Weights of a small mixture-of-experts language model, trained from scratch on English Wikipedia.
Size: width 128, vocabulary 2048, 3.16M parameters.
Experts: 48 experts in each of 4 layers, 32 squared ReLU neurons an expert, 3 picks a token, a softmax router, a shared expert of 128 neurons.
Training: a variant of SOAP for the experts, 816M tokens, 6485 steps.
Below are experts of layer 5 (counted from 0) of a mixture-of-experts language model. Rows are named router (the router's row for the expert), up (a neuron's input weights, with its number), down (a neuron's output weights, with its number) and show model dimensions 0-127. Each number is 128 + 24 x the weight over its row's rms, rounded and kept within 0 to 255. Numbers have three digits each.
Before each expert's rows: "comes after" lists some tokens at least twice as common just before its tokens as in all text; "comes before" lists some tokens at least twice as common just after its tokens as in all text. This comes from a sample of Wikipedia text that the model never trained on. Tokens count by the router's weight.

# expert 21
comes after: " |", "|", ";", ":", "\n", " /"
comes before: "20", "19", "1", "2", "0", "3"
router:128169134163138130155141133137156102119140129093119155113149115181099110118097135151105119147140124143138095114127130162110119139089176144115146122121137081108122102163144092143144138166150126076101125162133112122155164106133133164145133169132167101168170113115115103077119079143123089111111167172095086122136109127143121112127110084123129147133154136154112144118145132159125130088085
up18:126098148158168130109129183088085067153111154122124142134142137119132114094152127138120087136109141130106123132127143112155131181138133129139137096105092155118167161121086089141141114140114139104126151116161138102150132107144131149121117105145190129115127088183150139115134108150133151130140144138081134096154150154144117138165148169112163065112131131095110130112108112118121132108077
down18:131129106098123132140142124139198121155132093136124114167105116149082124125150117170096141119151112129101109149133097074173108088139103135133125149089120116181120127126109113156146114157106164097139154110130097132129142123079162128099147142143125108112175133120158064156153127141118121164102110144115139107150153151082165159124146158139080087117128136112120118101100116126123124123103
up19:117122140110153118142134110099131141144091141131164117096167088185102131127135161120131144099156174119148119162134132160146132167127135128134126150097088110142145133082110125124141144191112072114143122103147106156130164131095134109082106153162082164134117123119139097153109123129108143160128149173134154152123131117083109096142162114134121146134145176091115134115145145153114082102110
down19:095148161096120136064114121101123176120080159142158123151165138111142143147112126136112138112151145144113151146117164137060137122117131146134133097141143121075120152159166140140125124110122123157081109113112148122129159128146106126165117120107099156160135160114094133131142132141154121133121201141091140078127154133141083157129125152095163143132121102135125075155129118142111111105154
up20:103104093102152142124147145140131162134127103133135122122120101107097128131136134146069106123139109074141155137098130086136108106110121115087123102145136116090098111117114112149140142136146119126123139109111095104099104109165115095161127112147116134184142122103182132159144137145138108138102115119121103091137119094115156169130110125126135150086082117173091132058130117114116108166060
down20:162122100162120131123151120192124145098128115165122120144126128128125102137174075092168111137164085123120161148127144177132134167121152162105146132149138123136181155138120162130150142098127105126147065150079146110135108159171134129167152131121118120113093098136077094167126094118117127137112115141133144138143132075132149139115107166124158113122136138155130120101118140136147089142138
up21:122148141112109082110106141084163128144137141092149122130133129149092136134137155070131150081127092155105141130081133113125199124131144168129117126127123104132121107105182069114134133140084113124085111113172149132124101148134102137121124129127110129131145129133134111169123135165138185119140131132135116167146115156102130125119141081137058128140151102101122113164149146095089135126125
down21:107111178127135138117116100162124085169184129161122145092139175171103086127144140140120103123125137144094100140123145089148141121142074099086100127118070147123127156118120088154111180125142161131141109169152103132129150137141138120143133082129143080143095148144135136142132090115123173138104168126149140122119111103118128112107112120117139130154082153118138160111106125134105121110167
up22:162114106101138122143134157148146107094103128148110098126102104132137088126152181126114096115150139080149133196126135175160125122113107121127095145104058142132109115163065151135140107129102116133093129092115137123166158141112111142128130129117145097115153136120157134118120137090099126130138127140141123143117108144147138111196128153104115105160159121154143094090186105134115134110114
down22:162115104100078111110161159120138102146133095113126104158138177136145139118128122156136128133155102143172128164082111109120102138163085126117148160120152140135104156123156127125130160120142132098160121104112093115118077096170113111115079129096088122120135121111133090175123099098158103110102130089154130183095106101129130102144126156106107110109151106148118114107137089120161121109132
up23:097128176170160124106104163119167173080101134128137105110118133137126146121099122135114150134090130106137119167106149172145141161133123156170120140140147117153161096067158117117154123180127122083165135120104099119122128159134089140118127137130112120112122081156132125124104137124106086111142075173139156126115090116093156141127153087091125082121129127121141132101148136144146115112129
down23:128115146105092121132118138092088148118118108160164138149121120124133137121110120120137165156175113123130144105064101139139114122124088128146151156123133135130118093137144096105154155111110107165068165111111153090089117104115137152113086140134147124200103127122158098154085139126116155130163142130103100116151143113117167125161065147130103146129146141102104147125130117079107110149105
up24:136150137110128104137155131131149154149140126105104132148136142061118163147122133124136140122144137095160103106117120136121154094124123133147144171143155104114135144169135144096113095095158100147148122146130127104082117146160184119153145140152108181132157163168124145083149135133127085151188083093141165140091132129116099142136111112167144128159162104136116119124110164154121120168163
down24:131143144124113125115152144093139162092103111099154142088110112158125165137166139121133163149116131119084143113156137121092125117125087089166136096136114147172116095112141103199135115133128097122114123153086100088153099127133153102160132108132118121135110107117137130097142128139099102138099103169095114151157102080165166145161168128135144119143083142165115126148141147146141148094151
up25:140164137115153135155122126090126149137064128138139121116142122115123160152147127131147164139138102073133106173120137125149128132145118138123112138135133111109133140131106215146108131141145139131130164121158170082136127093110144137093127125115092128143145141097117138111089137142114126049082171097137122112130097116113160142137113091089092109168071127136120097132155156134125112140131
down25:114119116143150106075138125109094069108127138077139135126117163129112106129083150089125133160131143141139132100105077119095114162104129149162117137129134149136123135091138149076116115143142126119128166108139134133141154112133101139120139128132131181144112127144121130104104121136093128109152095186057146131142118168139156143114091095135120087122168082132098151134151092122149122145170
up26:146144147120130169119122118140135093098133115093157155111095132128156149147138110159133141120093119135108142099132081106166110144131135101105118107146139088138130127092108132141141146162113147115110158095139125068128157130098110090106124103086124098113133159129076089091142076130183115131120158146148121114095100156132116137151115126109150130107130152092145118069175137066133132132129
down26:160120128121138163115115102130124108122140141111138099102162095088155165127101127092096162135120119125105133119164116084126176143114143145155112132117093109114146118075133153143130154131137122172148116179165135098127133118133167138160141139121129125078107121097107121082145170142108131102131101145143119051119173157152143157118127128098099130116163117099110144099155146161124143085117
up27:155124113152148115128128072134177153135134116125117078167130151117119149118124110155076112146099147119123095171124076124132136161105151133147106103125091162148124114156128120186146143097110087121138119125144119088097102174140106123129148183102129089161129152142133111111124127098130126146110117155115154147120161125153163166127133148096108140125107155152112131138085129089152163168127
down27:091170130167123103131097152163131123149104143146130121143137099094099129112161160106110126123128142150127126121099161141089129118120123142123166115134141137115132168166084187112132120178146141141089154091123146171143131084141165148192115131139135156160153119121121094133127121122140140129146082096164127163107138153098108091154098127153138141140131137143189090137104124126124099120155
up28:115114141132144138104149168082129102160146153108133131096132092105109108138136095156117150132122100134119127147134144126121124099100124104148125100113082148124119126088118117142181143105139114100132141105128161113100176094151164125128161112106137163157151156090182146121151128112114117165157121113118206179121132136089131077156115116134109151150113165110104097112128077125135133145126
down28:116103151131163135164147118149128097158109110126122108130146137151068160136104123171133109139112127111081097104107135134081103123155117146141108097085072118130140137100133128125124105112138143119128121088121062143149135123120113112129147147129128148143112097176141101153092143121088151154120148131106073138091097153065150138109130119111119147074144118159140109137150120114125117097082